From a checkpoint of a small mixture-of-experts model trained on Wikipedia.
Size: 10 layers, width 256, vocabulary 32768, 18.1M parameters.
Training: a variant of Adam for the experts, 423M tokens, 6461 steps.
Below are experts of layer 3 (counted from 0) of a mixture-of-experts language model. Rows are named router (the router's row for the expert), gate (a neuron's input weights, with its number), up (a neuron's input weights, with its number) and show model dimensions 128-255. Each number is 500 + 25 x the weight over its row's rms, rounded and kept within 0 to 999. Numbers have three digits each.
Before each expert's rows: "comes after" lists some tokens at least twice as common just before its tokens as in all text. This comes from a sample of Wikipedia text that the model never trained on. Tokens count by the router's weight.

# expert 3
comes after: " the", " a", " of", " in", " for", "'s"
router:468508484514513492561509495497484534466516461473487492518492492475516518494481468486494500490486477524494524512532490493490492530570536502504469499501477532476458471488520534470526506491518508471458539530536517501487496526458518542515489503502519500470466516547497503472465505533506473515474494491503510495483483512489484529473567485548444510480512490450477475499467475504527479537521
gate0:521480514532519469506527551475497481478492481502551449510475496493493495483523491532449480511520504493530529483488498504504520526509495510507479472515471527523497485482481529514494499482465477496491475529491495496507478513490526502483501491475476482495488472452508512515505524518520500519491489529548520449476478493477488515496541513450481523506496499551478519510558463507511531476499
up0:507519530505499454472463500493486516465525495503524516572468506506541517537513491488503477504478473479510485498487511508439496517506483496489515493507502440543494524525494526483495504481518485495520484468466486482493507508497514472505516459512515492539497508553507455439531535514546505508528473513469504510549502461500474510521473473504481492498492519484471470485501534494520480493502
gate1:478488481494486465495527472485449448475523545501494499499525482502517480534540498503537526497455512505480539431505513537537495468503469489504527484513486498511509548452520470494486515489517474488426492497510519525499483527490540511454483452494477441479503510520516490536500502498476458455519518489511528472480490465528513552460488499490483507475520538505487489496498492497497517469483
up1:483531480485496517526525546536477491504538487530516505498534491484488464484520518521519483501530514549470495460534481522489465510529536438503498485459501453500483489525454536480517483505475511521475469485487523526520492520515492515489544475522518468540511492484505490533502493434509502503463466484540508504509501499473476461484512520497485467541476482520480454509516521481512501491538
gate2:500540454515478534507499460503511480499491521502511475508480456489461445530523513444514495503511502541450534449525483498472518486518499498552510479506482507476542524497500495448522517497447516521493496501502484486492515513516484492523449549493471465457459493496504477509505478507467456501523498516445491510492479507494441545470472530473511535501498464471510497529495502483502453491434
up2:471482535520537460516505524510518446481488479523550487523500469486517494487507483483521480462545490487507515512470476503510471528461544477525500502463530483531496468518486515513493504509489513514480504522498561482489488563502442450496532500482501474543485495488472495499531534496461507516488450558494499512443532543477509448470500459498499471502491518523527510489500523464481511489473
gate3:508521465495475462482442503516512485487530449529507527524519489490534499508499477498519513506534533474497539481517464521480487486497487547500420543528509495534482484491510482501540474537540507511461498529469515507525439529530566504521497472439483490495505537505466438502561494536501487488496472488510488495489520489517507481480468503500475449520485449477447454522489484477542512556552
up3:484484531502525508521541531529525520494515556520504513478486512498485514456477518474504500474513473508498478495518523490490530501488485497507520473474470532469513475479541482468469505448465481473568478484515532541485520484487459483510503501491523499542477519519513505498448455481491516529507580529495494488484518489443492527527491470536480526525548521496489484471500530521507468522481
gate4:530531498493529540494515492505511499457510487487507522500494536508491453536459525470506517511470487507537446516520512525518486499502494508475488536488528517522478532447509519515479566494511507483495512547451463533501508477505517513479531521483484482485510461476517512551509515464498492522525544539518525454526454502489493512515529486497492496490514510508446480534511475528491495479503
up4:430499486512500524457460506483510495502438474544515495471485486488538549530492515477503536518533481489514490536487520477467580487499466544522472532497483508469479521494520511500488508505503498463520504473455492509494516509521452478525478508431502493509449500492479510484479461509518480492492512475523506511486508500533491502452508465482537552485507548489535525485500521478489464502455
gate5:523519516521462482507491508523482531494523517515497555507507467523497501479501474525525483516463518500530509488499513515487489458520492502529549483497486508521511498472522477531521519515525501543480501508495487489511544485525463505505458507485524454512510492522503512522509517520506485492502476511546495509537491524476477512500511520533482495472491486473495450543465463509500561572512
up5:512522471484535544513494515501516485497503504485490473560463511551519480518477540509538490501501470492531554484506474530504470486472453519523461502550526491490498506471506509536501507509512554509487486482494438520503498484544505502468507499505511511459488495496486508503469498512510510535496509487484502500510499554512495483539512518508475447456442499502485569496526493540551538516537
gate6:493543501495500485500480490468514505477512497511527536534514527489541525522480526524509495522507500439547507470499475495473524518508515571536530560543523533519508485503493516456503462505491515510511518491490469481495526515486530513467470467473492497487494516536506485520481490539522519518489530526495475487537514497490478535548505537519507475483494501531485490543498491516539530546480
up6:501515488492486511525485509492494519557522529447476548500519510520509536509514518515522468490481465494498490499554474522509495521457488504512484505507498468492473452513498503501507486490486474489477575524508551545533543462471496517519537541509519500511519480542485540512528492499542519549495498506470473497551488515474507493499452542583484478463495503474476509541496504508530484492509
gate7:507511542485470477507469495545524509523500462531491502485501484466531534485450500483452493460480471508510513482500479493511462486506496517534534492489510481491519476506458471542490487550478450471472541515514492491494507540518535486510492498451514470462501511530509509490515522510534468529484456487464463482470520519499526502456544511499499467493504486502521502532488526525561496488472
up7:480513509479501460474504528458491530520524481538490494521487522471501537482513476458503534526463525498494492502469550513496512495494464532473510507506533467519492502503504507485494473497524487500569488495493469447484530470524544480494512518498528496473495516517539507493507491508492490515510440499498523473489478507444530513520493482505513537501489487501540489480481514478504453493478
gate8:533546506534490505519467455519513507543473484484475515460461521522495534482461516514524477468517487473525502497481452502501521505478471529459497500520441465502520475493511490484534487480497490512490502532543479530529509504499486502532482464566536498513493490471496518498532475522487529515480501475547493507515488535470529496491530484459476491468474509470507506508481479476494510532528
up8:477529516492466504487531503542499519532484549495499507497477536505504546522537499467495518514499503530508507487466529478539491495494472523476514473491460500521536515496523492509496501483492476522523551458502530491546504504493535458506507521455475523476456476487502489471502495519531454474490474488539464493503510521496557451501547500541484511504533489473483515577511469501515526481481
gate9:496497491542502481503498499475499480482477503507486477511507497478500478516474519471497495509529479462513501519468502463528519520544490532457503516523480479496508456512487513480520486516489496479514489503522500510492505527492561548531487506512524477504490495502521468536506469485468451501445489508526426532457503497477513488456484540525500510514488519514474518508501499513488515529494
up9:473495512483502480510494502476481513512479495495506537535486518470478477472522477522478503497516524533462523540487502459488477515542529494451499483441475464495526456497551500493494475497561475492457485518503500490483496510474519518494516523513525500496525488554519481527460487501519508499504522488478428516501474491541494523490501520484493500478498485472485488484457522476545544523535
gate10:547505533523498497500475533524527497473512517478488492520488527490445533481519494488496518453480465534559521474505531504469532480484516541504520471498494491541481504472522540471463477540483485524502540484482533490527471519491510461502542527483564503485530519534485481514493552516501524548494496535513465479496475468526483524473492517474492484492501474507546532469475480508499515512506
up10:458481477482507486488499476483475494527497441513501479473482548564535508466497507503498502482461541517479447487513490487513473492532504503498496578520502514495497505502485488520503499463514482485522479548501522505434477542537482499544473471492498526477511509518532472519523472518509448492516493474468502523544518436514512522480503499514482481524516509425476465497492495479508489530514
gate11:489509479517478528489453491487506533496515504504488479488488501484502526536515516496483469481498445465473497495499502471494507463483506488535500488508541476543492495475509489517517483553531547497472536510505507492485455544480506493499477493540562500505498511527536495527489516529527459492508532497508483474491482525513484530474439514487491524495504516501522473523464513492476495506486
up11:500517505494509493459509483471491479499489492497512506502498504520501507432493479532493480488540505557503532520505520504506506509494481494491516486468485503492512532478487503501477503516491503490498522494470463512523487454478491550453498487525515527541486483483472502524521433477464545504438533463497516476498545501539490476515482496506492525510444473443461501470465523536539520493529
gate12:513499504469488437470490488537539491505466522525464523487503510513458519453542499543510518499488485489534483490448494505481484457462513483513521451520471484488566506503505492470482499489468502515509522514506492536495504496504498465509479485449478496493514492543525498499513542495536489491541508440470478521497460491477525521527475496486467476505499493450494480486466470503501501556531
up12:492478444493529533556477470471527501507481503473490499482466502499463456507482518477487530507506516530461499526454510512526513510515487517541519510502521496479443524495504502523501495521524475494544474501482499488516509474518477485453472541507495546501517478483479526472518512475497503493520493487569528529464485451539482510512469506492493492505501442492484497514497488516498453479461
gate13:476503542513505476489465523558525490459545523457490547469480469498539480483494512465509491488481507480512528489466515498521512455519493539502478500521523519504514522520534515521496442534524520493499553553487504518505519530524491518524506478508540511509488513520536515528511520511490501495504489509457480492507531481528502501468487498475492501501533544470508448526478498498503471555486
up13:502515434542494490498501510540484499482514463496520470537482534520496485497522510492499480489461506500520494500507517505466486512544446498501480503502511490484460461473500561495517518494533523466503528499505475520537489532469490505502531501521499546499520501510500466490501520539531504508495497517491513460510501497546525519494516498511437516542476500470485535454487517509554489531518
gate14:523542482469501449520480529477529472503493497482496455489492508482475530546529517490487525526519527488518522521473548512495501484504466497501529494515510513554488497486501511504508522463524508509521480532494468497465474500475521501473525475502476520493481492479517454494530494505501435548490489523504485499458498505467522480557517486474508516516473575451474514504522527514510519519509
up14:508466509502493519494479529495509510541453487436487500462467477531502496538464462517513525508498501462526504494495459500485491465511482513484548462481494486507528521528479491492519486475488471515485514503510505509478500539553499507541474472540483472486449559464520503498512543482501484501478505493504463543483460507533495489510522469465501503490471487458494524479521504552522519535503
gate15:516506508509530519504487475518521491457484462500494465476556495457523520492488533484495538477466501502512517498462477508481536498516499484544489552533524560518513464497528493526486496471490505516497561538514503574543528481523508496486488486491500510481481531500504501486469539501451519486504515526497496509461499509508530482459543492501504502462571556498484518530522509504520485508491
up15:474476502520504513486490444463468507482454521506503492505480481504515467498494475520521486501485488489488524530459503503552460535532512470509471477509495507492494536485498541531495478505492505447479470484530517533520436520519515500490511515493473491503467452508527552466536577483550501488483520515531482501486483481514493519474531488467511488532509503466543489492463525534510520499479
gate16:493514536482479491450488553496525497482484511527506517493483489466478527508522532520452503488534548516492487490496479501468499473531482486528472489472479547467507527486515499506517513491507475514487496491493488479482527572501492525466516488488485519479535516480520462484534474539482463490508470468525479499432496483506539504500502537463503460525486526513483487511515512476464510528472
up16:527536502472522486487533537533508542462513476488484495535517460507511562545480471519510512506477479498499535447499515504470527498498511478468467485499475512483516500490485465477508532494506531480466497494519484487500500496516520512456518487499501492507469471534528505516455534530502475486480488511479513479508538503511499535536503520500489517515517498521455441519492488501500507506455

# expert 2
comes after: " |", "\n", " |\n", "|", ")\n", ";"
router:495537485534509517502496507480518501488519501508558494525506502505544518505516511445478493463452483494506501503489523487472528514515498467491471463504515521473449480472505536445496496491493497454475540538496464518436493483476459490466498504479477528517503479509529520464470512553509511523489475510506505502488486496467514551446504533526422512497510515449478503508500491478522479502511
gate5:494513500489464499521483465501443458504482525517535483506526481545462471499561501528474501477472449551506495533518554487476514526535501468492523462488485552466481524477501516495486479499518532505496518429472516504492537495467451467487492484499530516512481488451518481488547496474483490529486459542447496534465511478440497505468508509447493523520490521495516519475481511485486496480473
up5:502496502540523511474531519484505522524450513475483526478512473506475528495485525452523517511495499523518550513502503509489483502502483485501498475492493540535439470522515502486508532458453484494469521482482461514484512529463456498461504451465478532509474523468474468484488466504496490446471513527540484501453491499507516500499517527463533497476489512517517474495501483495530487507528
gate6:461503503546531507511537467469494470466515513501459517494541466474490476508545498457492495481512529485495553518488491488516523526510549473454509518473537547499536462504487511507477468472488536497486496536498524496469504514538481517471438515485513430510462495510514499523479521524540505476488475496515501480486470497441496530497510465466493476486529535518522491502516482503514517524498
up6:510560508462488527466466514472499479515494495498473479506478550495490522475499511506527491470472453458493467493508455488460520491448488513513532507511497475475518461507507510529512472487448514492510498513513486499498489533493489504495493470522533480504535513521494572507558498482491513469485493523495544463484518524515473485479463497507504462436513493501498512476491497463478492542471
gate7:530536517496487513469523497460493475473512557556559506505539528481526482536501483524468472455506506469434507485516497516463537509492516516514515506503504469498512488496506492512538458481530489498463497498487449516455481543466478485544520495528489472484484473534514488509487515474479520472548526511484476476510496521527484497493484511512488502496528484525461524498495596491502533514501
up7:524541514495487495508493492530503498458487486484506491533469494527515506528510523481488528491543524538463474514511427530478510526502468495490513491495498475508512552498516505493510445506517483531501505493483492507482448526493502474484514507455505536465499490498482470503531516467444470505477529512560523494485553498492501494496459492509521495477444537520529500505524484491479513498486
gate8:467496496548488491479517496499490492516440516511485538500512504517542467464510495516514488503432460503476500485495520542496501539522496491488480462493498525535480550463495471513494492488498504490482552455490480491538499464459507509510464510500505461524465479462502480505475493469469545479494540504476486513471468462467498526514495481482498513495500508476475471506480539477479499499537
up8:486506520507524534510452527499473519504513510510512510524466501526490472471516499466448466485523574471542499486494479487502538500533511476458507505496485523493522489529451526506486488512489550472448489534500500496470504542501467458501501521494504492498474496536500525486484534505479510503507522480470451516477484492511470492521477513501528531491523530486484515501510495468493520541495
gate9:450501494500498491508484509496472481516495492475467510468477533531513480504493483526422485524502473525471500458544514559466512498550508488511525498518436530525528523534522508499546485519484489514518516519453474491508512489484544523514500498508502537451537504510536503477503483515488529499485540491477500491487443525473500544510511477484485484543505492516477488535482491482439513571506
up9:508474453474500479490478509474523478480488492511494493545490491516485525493544516499510506468531483472492529541504528494501512503499493555530484511526506532468483439464498427463465533487505557515494497543492488480512544515501518539470519537533522510523488531476512514501507490487504521465553470480454482506483525478531468493500480476525486502497474461522493498484519484479508509506528
gate10:483554505497490471444523499510434507483501534518474501422462492471508503492482514527454507486493429492478500510478526529516525482521523486556496461501505504531554518479525547500517504495492465492496544503556488496478497476452478536490479520472516505444488500507486536499489510470528528490473495471521509522514527521508489495534534490512501456553472504550509489547511517529507525490566
up10:480496502536534507474478527445520542506472491469502545526496479491515473552515492526545469478480491524516512481550509500501451491510477508478515518508498506480552477492494503489469505488515521474482511456524535503509512481497530486525552529475503479487462547492497490501470552485516499496492476512512519531513534500520453462484501549533484474457447469488472490463490512472515503477534
gate11:502496551475520517481481477492523505532495507499474462498469517506513493447518439468511567508495487472507495479500513490521490510486505538489483503512490568472516486496527508495484503492458527507498507519501478500511501500511517483500495468492540472467499496482509483485497534535468504513495499488519482528503469536547483541518497521495506502502506504467518462490515495482499508565507
up11:456471490459450527483523483482502488520521508510475467481526548507477517495500490489530567522496486545488470498499556484483501500474499524473494526525482526506494437480501528502466516514488500502520507534476509515482520461506505516540473484482494452463536521506499496510504499501527516512514515485510505530531504493499454508554499477549487497493518480474540497500466511532497547502511
gate12:479506555493529508479500522448486518449476513493503554507453459493474499516504526471525475492525484517462527473516474476517491459532516480496470518526504503479499519549480514523501505492523507472458484528512507441503530536487489518507519479513492513512517495517477530510513511574503501467481474513487510484502498473469508524505514485485511511503497527529479500544494498520508496513536
up12:494464473488500478472499481538489499509524493510521523540434506463486495502480524514480492526484508456531489517490485500539493457484479491546555510493507432488509496529471468543503517556524489485527520474515517488503505484489537489472563506536497520497503510528525461523496493494536476494509557474562519483496489489497430508483461459492502499511511495480496459497485478529495466503515
gate13:452482487482505476502494542487482513497521501505520494505469500469466483525498505478482527484457469507456520474537486488502512488489480527483450441510479533464506532492487498471522519479478519482539512550491509528485533479502517513514485488501504537496475480441564454539534528539517542466477505485471472477524527496491442538494481500482489527510520534456487503516515520502492528539457
up13:483510471534499500509479503481545509484493465505500551468493474462519534509475519493490494493499544490475521508538510522491495478488482489514510510474518537470544539476492458463500483487468522508524500488525507543515554468473520505471432560498487408487468507492498522560525493553502510497522466506482505492509516516504461506480476496458509458498444464509478497490485517469490485501492
gate14:465485510511516467531445495515500499459495531476524527507472530497483529505544493417475480446493487479495518498513475485559493495530473519456505501525461508470479528527517483510483486500449553488501508490534472519490498490459514463499508512489476506469478519515529510521486452501523446532526437448467504522520474550511484547471517496510485485493494521477481497476530532492494505517524
up14:542488478558534526489536484462521498492482485493505503537527460456501502492497508501523478524485513444487531495484506518489472487487485528484465526503518506522479481522521483488523456510514469476497535462492436515527518555459533480521530519482496501549477511459476508506515490415494499484511507507459500510501486497526539470457514488456501497491486488522492489481508508497467528537472
gate15:503551485494494446512523494529552453489500503472444497485523475478517501524486496480475496510517509457508539500496476532524492502461476486523501485501496475555505521483523496504468469476476492506475509499483495514523506477458450558551523556472479543497479505503549508496492468522487492533525568509473544488493498535488532507473497544493485494524479548530498482487469526466512465538461
up15:498496523522552505512509506478482498545522506552513511506516515495491480459490518506513510511459520547455448497481543524483524480519493497529444487483483547529488511522515486505539508494516469502520505456498510522528498493497538472490482461503533477506540518474477523495552475508454529459528477472486488514499508511481462508469502482500511499544544435508474506519526486530495540483486
gate16:468535523480448521497485524525498492474494482489522458448513516511534500500467490513480521508453506455481500472491465521505487512503487514524474506506508451499512516507509516500494507488478486505469503481517468506477530543499536494477515486518530449509458556491492500472497465490518518488468498497501470512513507499571450494486527464474530468508480480501551506462540509505532480493465
up16:480502564513516480504521553494523508514501477509486485501565485484522473540500466470456448538488488511525517483509492499495510523527528510500473502470527444509507516483519499504525506504489501512487485475502468471499510541484503520505486455504510463516478513468488467520521470487489506452536503502492479546472478469553465500508552498476514529511530539481496478481517496483533533481522
gate17:536486517523495466455515509507499490509480502502485474449515540497457491494480517540465478476519484509479531474486451546507508539490514494494467499499514497489492510506487453493481492536517433493472516478481487496482473506500477505514523536515549485514465488451530519494488475514519524538473465488450487514459494552506527496475489482508504523512515494519512513473483528504504502483455
up17:501499526508524489486511498496529486570519465518477507517510485514466475496502461451479507511477560559478519465506550491511478458483500484477522515516464516531500482471514529530498484490506510499546491518495460518538492470498446504521488461467488508488513523529481534479559514495455479496520515499534491453496497490527520497499515497491513465484510473541505483516464496498454549515474
gate18:462524524486512518457508501534486496462474513444524506432543568496515474484513473488469459504461468467498534504553490508486490513509511491476534500503535484524454532521525513502482467479493475556461551504491489527510481515490465512523506506470507485521446491520499539480511506556482522483530533519464495540467518508486486505485517508494460498521499509474505481489488534487534521512520
up18:506484464531537508467502478501508543500489494510489510478490512518516493447563438488478447505525480492509492503513489492500499538481508471492494480561533484465497505557464486497505465480468512508447545481513474533474507494510441499488479512498476466494455479531513527493453488482526485485467518480501482520473488499508541545508475523491477463475471499490464481502488512492507474506502
gate19:494545520553502501466483521470503522473509535534516498472516539540504483528511503470538463498539512553487493499480448532487504532509500474500527498485494524504496501463516537501476509504511542547519512543459526510525429511512492479474471505512502480471468488535543489519471537472498452509448510550494536501483489510456485503488479498458511471495513534490461505482504507476500519562477
up19:476500485464503498531490468516489506542526463463518512518490456485526526524477514527472508514499494493520492461494521504488455488499483497517471503549497471456554515490485482513492464503516485496481470472547496512507542531482517535517510459472490526506498474467506471486521474464538514507523528480545543485529550509487512462519510480518490471544485490518540508506510512528495486469584
gate20:473503515504502506500495488518476503511475512509488460473458496545498454515506520490521498492502486532467473485507517591484514529522467500455490540491465556486490480456500520519483481477489537504498502516495517503490473480510497482560492434514494528501495505461534497502476500508538479489538496510537490537490480513474496544493513519486481513512465478477488499474488462506470559520512
up20:516445516493498489516475461552500512482488506482520522536573516483528499520494475517522481556466521477514503506501497473516492556540483502475524509492535490481511495497475511485507532535518511451500498478482487517558492477553475525557543497530476501511537488533499478520497541469469512499480459483465496516494490521470510468477546475554476485513507512466528493487497516488524475421497
gate21:464479517451488511523503523492515499506502529481479484499534506496492474505500486518484508455482513483480532462503472519517528455505538485457493502545502459517512536461510474507517502458462465520485515508503547544517487498478482552496535446511471480431471499482537508509503511543451469462515520496477476504527518530530528532511502495503494505512573472500462499540497484509505466525486
up21:536490476503500517513506538505520519449553551461485523507475486519473462484534477542466520528435463503518494508503520490477505490487539520450522498524490551470495474525525524507504537483532570510507503515477467517514493473484506481535499475495475485475556509507523488491554486512529547515491487501506495503511518499498504530557496464499491594520544490471479479476516506507456522486515

# expert 7
comes after: " ", "1", "2", "0", "9", "3"
router:496566487492493505493518492537529495504525495476530475500494542520501491485513515466501511479496498495509503465503538503475449541493468506506480540518472492501464481423496503520527522530472520503471494502473490533457476507472525502512496499479514550522484514555544481469506504533513484515472489520495515503479495504515498473497505495544388499535518522441530487480474499464492500521502
gate5:508499517494496524540495540543531510493544540522468474468489484518510492499478528502484534474489468550486501482514488503491514504478468544460501477535451509501482487521479500510501491461481513506500495550522468495504514504511495471469478477500493478441515523498491511510486513519471497505508514519518522522522508477476531512494462553501520525502508502522535457522523506552531504488489
up5:497495505479472512549474517484512496506532515532483503523457497474485468488463517497546468496513461522503497536511543521518469539493490474523513503523458482442449514483456499498515500504485541529507522508466500497462463490459492483506460526545509483463531533474494492528482525512493497472484449530513512522489452523469514504507528458532498558482463505507538496481505554537516509517505
gate6:475477509459509503509477485489478506512529483546500478529471484507497495537477541515491507548497459497512474527525492507466475484545463505508515502490394486475455499495518521460471540502512523535476490493506451517456531521452504502488506516526436498540466543503518516528474476495536471526469490477471496519493461499486506541496454548508494478475483505457478487517504487482529494499450
up6:510516475494500457505506466518502463522515495515495523469535511499513488489481501503499536509505517500509490469515499492545521512475461521494531466492485485506532470504487526518509548493539495539501505470494512511480495480476511511497478538472505487469472502474492499543543416516506496525469425487540466472483531526493471496515518493474525488523477444480544508521470496516484514483493
gate7:507508497509501498484499465540534501517506517504453494487488516504506477501494512501434498458483484512547550502520514517452516481496533511526493457533484493489495530457495459506526448514501487542491510555489496473487458544524514509451506500485519488475494499455490460498510450483504556499503578478485449469497453474491516524498475493519485455507490516488489457508516466521478486501520
up7:450516515508542460472506491465486517548475519466506508490568458541527499529520482512518505520505523500479539478515506478528476507492537515515474497531540538458510499497471479488493466498519526551453499519491538434488482543532475475478515513510534512519500468467518482501487443540549557502518482492535537464471519474472489491492476541500515499521526478514504501465540496481515495501488
gate8:463508553528512509483500505508505520501519443500492486468526493456506537474519494490484500512484485455495509490533484515490503512513472431463492482537485536503521513525525511466478477479571527537478539511531465530491484457498504527500503464500551512506463507508517482506511512524490498474506516496516510502456511464499502510521502498534473501465521530518507500533500519520459507498551
up8:509466488484535473493519513501532490479486483458500472524538471509521484504514505485490468487478531463506563531453475449511583519541484545476499498517537497494500451510483477487502534545433537470469463520477486545495537521507517491490521504495451488506487499512506501507540515452530500505522477518492520425510510474479501487477479528454503569520466486474507492486469498439473506494471
gate9:495519519516490510506517544479527538521480511509518521483505468536483539484431479531507499521473487526532469504560486535528503444497465489464539525504490424487470542501523540479527511499503494472497511491528499539542550486498510470469529495537508573516524492478465536489469496514534535489470468472487549534521506477476531528499481540492510492527518516513501506551488488497490515536517
up9:485508503509509492503482487545504545491478497495491528528508499479488518487500523474500492501522524478511485458521472496480522467513486489476493488535509486450511496552499489449548463521496460534514507498522513467473503514537494483507467520505498499515486479484510527495530501510533487447535446457495504517525470546481522479508513456454504533538532484474513451512472470479498504578507
gate10:464522539522524513510500477449498543486526461502487527513519535502484512438509505496491532479501470497475477478524490525499472485511529504496488483488499505506506504537475462502421522503497445513523512509481488505549518489534479519540532469510543503502487535515496463516511497571501502531527477508436499479475524504459482514484481559516472503493481488461501521500477540523494514525495
up10:456532496524465528515470512489452505532525431544501487522457506529502507498527492560564477485502463491475472507500535483520489487486499492512481468488486531539468497453510504516533543509524541511465524494530525525498472462487518508543514490495530540486528520471464449462551518497488488463552481505511509509521527525523493481449492490498496510485447529480510521515523507512531532486475
gate11:498498510466468456517494491546484488474483494475497484479489513514495520491475422507521498466513448516508483507527486483479490498475491493504522484522466485488488533491526474518485463527526506511458489490458499491485512481491514554427535561477534505472476495511509470512520465479498497513455518476477503476509427567482549536472502532496476454518510504481493524451478530504501496503522
up11:539528463484499454516507487501512459487515473452502547539503475511491541503473525528486496511521481506470483460545533501466537487461492483528494464501533486496524521493529460510494461491562491485503487523498519540508499501463539525471527533512527521519522510552483485526456492472533514556493505500480523483520531501528554511504512494549481485510511488537519494474479504517493480500486
gate12:474515542481497490477483540483521495462502512478534436472518495479484504464535513438500519475494445517502449513499531521496472465468485505548530487501435503521465551523519500494450502548514498514461510526512504495497450465471487527527513497506520524527487502468522538499475491493506478491524504499516529483525504480496493532559515508492477495497478522492504497464511526505457514536521
up12:468496477530491507472495484496526521514477496464511525541505487495556476476487496560520490494469483486487539505523466496514455482514545486474510526500513533543529548496534518482544478504523496494502514506551478547556526500494526524454526455503511546408533465474513498453476491477506496466510505496437512510503484487502511484509469501502485497503509491498521446531527485484501522480503
gate13:505473507498485500498511508470518452513504511503479448482509464513527512513492516533519458452526495476488538498552489463466525557472514511460500507492519477515521522465514513498467478526493502493537463479496495489496530485509511540515533438458517449496501504509533477486524474519454503516493473475462480499493515500493489499540454520517508472520519486505472484504508508473497439535496
up13:471548512514520559472476471480506502569475485493493525526483534467511482490492530526455468477456533502525560472520473476482477500527485509470488495515506458437505477451517479507509511524503524500448477482486479492495449503516516522551517457522498516506499520499502492495505520519493481480512514479499508473536489532533506488542496501547502495503505474509489461489469528438457521542506
gate14:517476509508466481539519542525486520513534493544499488507473512561522510476502463493508532478530482484464498515489469503436455475511506494461501490504501483554503485470504541500524478504474489493528504518510467505438513507533470521471492510525513494441466448521496509523497477564509522488484470474498457488512465510542532488476486502534498536417484492485493485526471497517531509498504
up14:553525505525505533479483543504537533481480454461520491515437502474446551520535494508475516503478508466498492536459484516477456508516488534526493526475519518550495471502520493501471472498455555482477493458533512489504491521505513502502550550524487498496448484529477470494508465462488515534501529528516504530489479528516526467496537517463484484491497516530493496482481527503507517487474
gate15:492522509551480480487494535463490513526485459515487456507482482490495478510497512509496486504491479506525533524541524458507549486515491522470515489539472552498517525496490524494440487536523534475551497533510500491472493528491511498524475518509521476534473484525568481534503513471469488526527517493524479508490497487467481497496542505487498495491494536521475494521510504486530529536488
up15:453529507499464519504476484505466531495530511513477465477487469576442500528518504468506483491534462528467526443492493504533506485450490477505480524537469501462534500495506520513457553558480527513526524511502474472476488488521519479515453556540496492489466499522558503538483500512492491508507479555502517513505513529520508500507490517520505526523517495477506518479467508519465529561510
gate16:465483478529478506507491516439455510526466503503507441484488559495504526507545515474524481493513488476531530466499505500511470487479501467477480522506467500493493519519511486477479491503473518504462504475493464502485487518505508510481442475518506482494470505511514548485459531538547558478533526504473503516473462489483513503531500485488518515511548513503514477455513549474480504489509
up16:502534513494515505460510486478479503447516473451485495541530462485537511492477475449526472537496546490520478512517498495498486505517470541553498513481481515496493467506501516487558522522519520434507531474496546504504502505457504532498468503484463454460488479456412478472522444472533488513494479523506490519512464489508499495504506485507526471513493533531548530472475512506446457515479
gate17:488471482507508511505487469511529495476498516467518505498509503472481474481529514484523484567498473490489514543536528487528490501491488528469478540512493487480467466486537537476475534451495516498522520493538467523517509499508488518539467506498443496522480475478515486477456516475510445530485468522501524513470490509484489530473536524524513504487523529506498506456531477452489485470466
up17:494500538502521460502536545485521514492477540504502452453528516485487466487478439494486504522497501545484516521513544514480525495495515517516547486507485508465522512521507501480463505472502503479514514557457495495503456505479508496528475509526550500454500513548504521517505474494489479505470521547511481506515487504474497510543542471455519523545543512502536520483527522481515469533478
gate18:478502538504513465498486520523541506492449487511479461444487520503443495481500499479518518508477463556504523532504468541453494517468527523481523492514475506495473485486514500524511528525470537511543515534482507519518505510516534492455479490475518505499519507493549466494541530455526512552485482504496479553483506537521483504476488491491516483503489524518495512518482501476490491501494
up18:501530517508492511503510519489476453554521498499488473527487473506501540471495502544476497484508493478513532485514517529529480476516485520472510554499557501476493529484492473497487462511520459453500506460510474491508448557506491481495462472491517470493471522532496504484485469528523528500488505475535553506507526478495566483499571502507530522474503507516496493486462502524518493538481
gate19:533511539514472511582502537531506499483537482489482472519497494464530521474469554502531482525484499462528506554511519526478486525507490525502516487564497498489489495484517500515490501485480531480528509485520543514505506516491511555527513520464480502501512466466529516520534504440452518503496467505541493493469505487475472515472518484479489486514523515497484497512507525478506474528486
up19:474515446497479501524517569535483494475474505476503442480491495514527493546492503496505498498491486493514439499507474495501524530448529495484455478506499487495481495544501537512469510446529502493501491463512466547464512507512465497452502480451515486522477489461499471439470490495494475505507492507521499492469521517491512493532470495490506461471548478561502513532538498521504534470514
gate20:531523484483519465573483503482480502485514496463505525514545433471503513467531450468514486501495490516494497486498483497502439505515525517515516532494466507505472462481481521500492511504472524511526516538504535523504487481504486517456474519475509485520468500509511483470545439521506500522467498515505467528478506520487478497469532516477480471518510536514502493515507509469530525497472
up20:507539508482514483470510524534483487474482469519512540471505495501529508466507486520475519485513473496486484487480471522488515507504484488477490477512492491541486481522526488493562478523482486504505473498534565541494502490515462507442524541517541531474471498456520511517525521523519492484510483489486506490520528560501502497499488465521520470495492438522509488533526486540510517499494
gate21:483490538526494463481501514478498473494526530451449431439526508444502495495517467506495498509475485493468467491523504521491506509495483501489474509592521489510507476512493471509524514450479526532498544509518500536436490459502529502463489489472542462493470522490480495504514492535494512543469525476517480520493497457483517506506520500487534490506521548533524475488523507503504520513530
up21:488509460491479470510497507508544507476467551507528493521499511483505480502452503511513512492530515548522473506472498520464466487463459498548483482481513471503492459469515474506524501515492473509503488452489502486576515536496507476490485501512443491478493493482487507473502454470489509528454555471455476477524519495517541480483501482505529541530510498487487482465520487475500528475452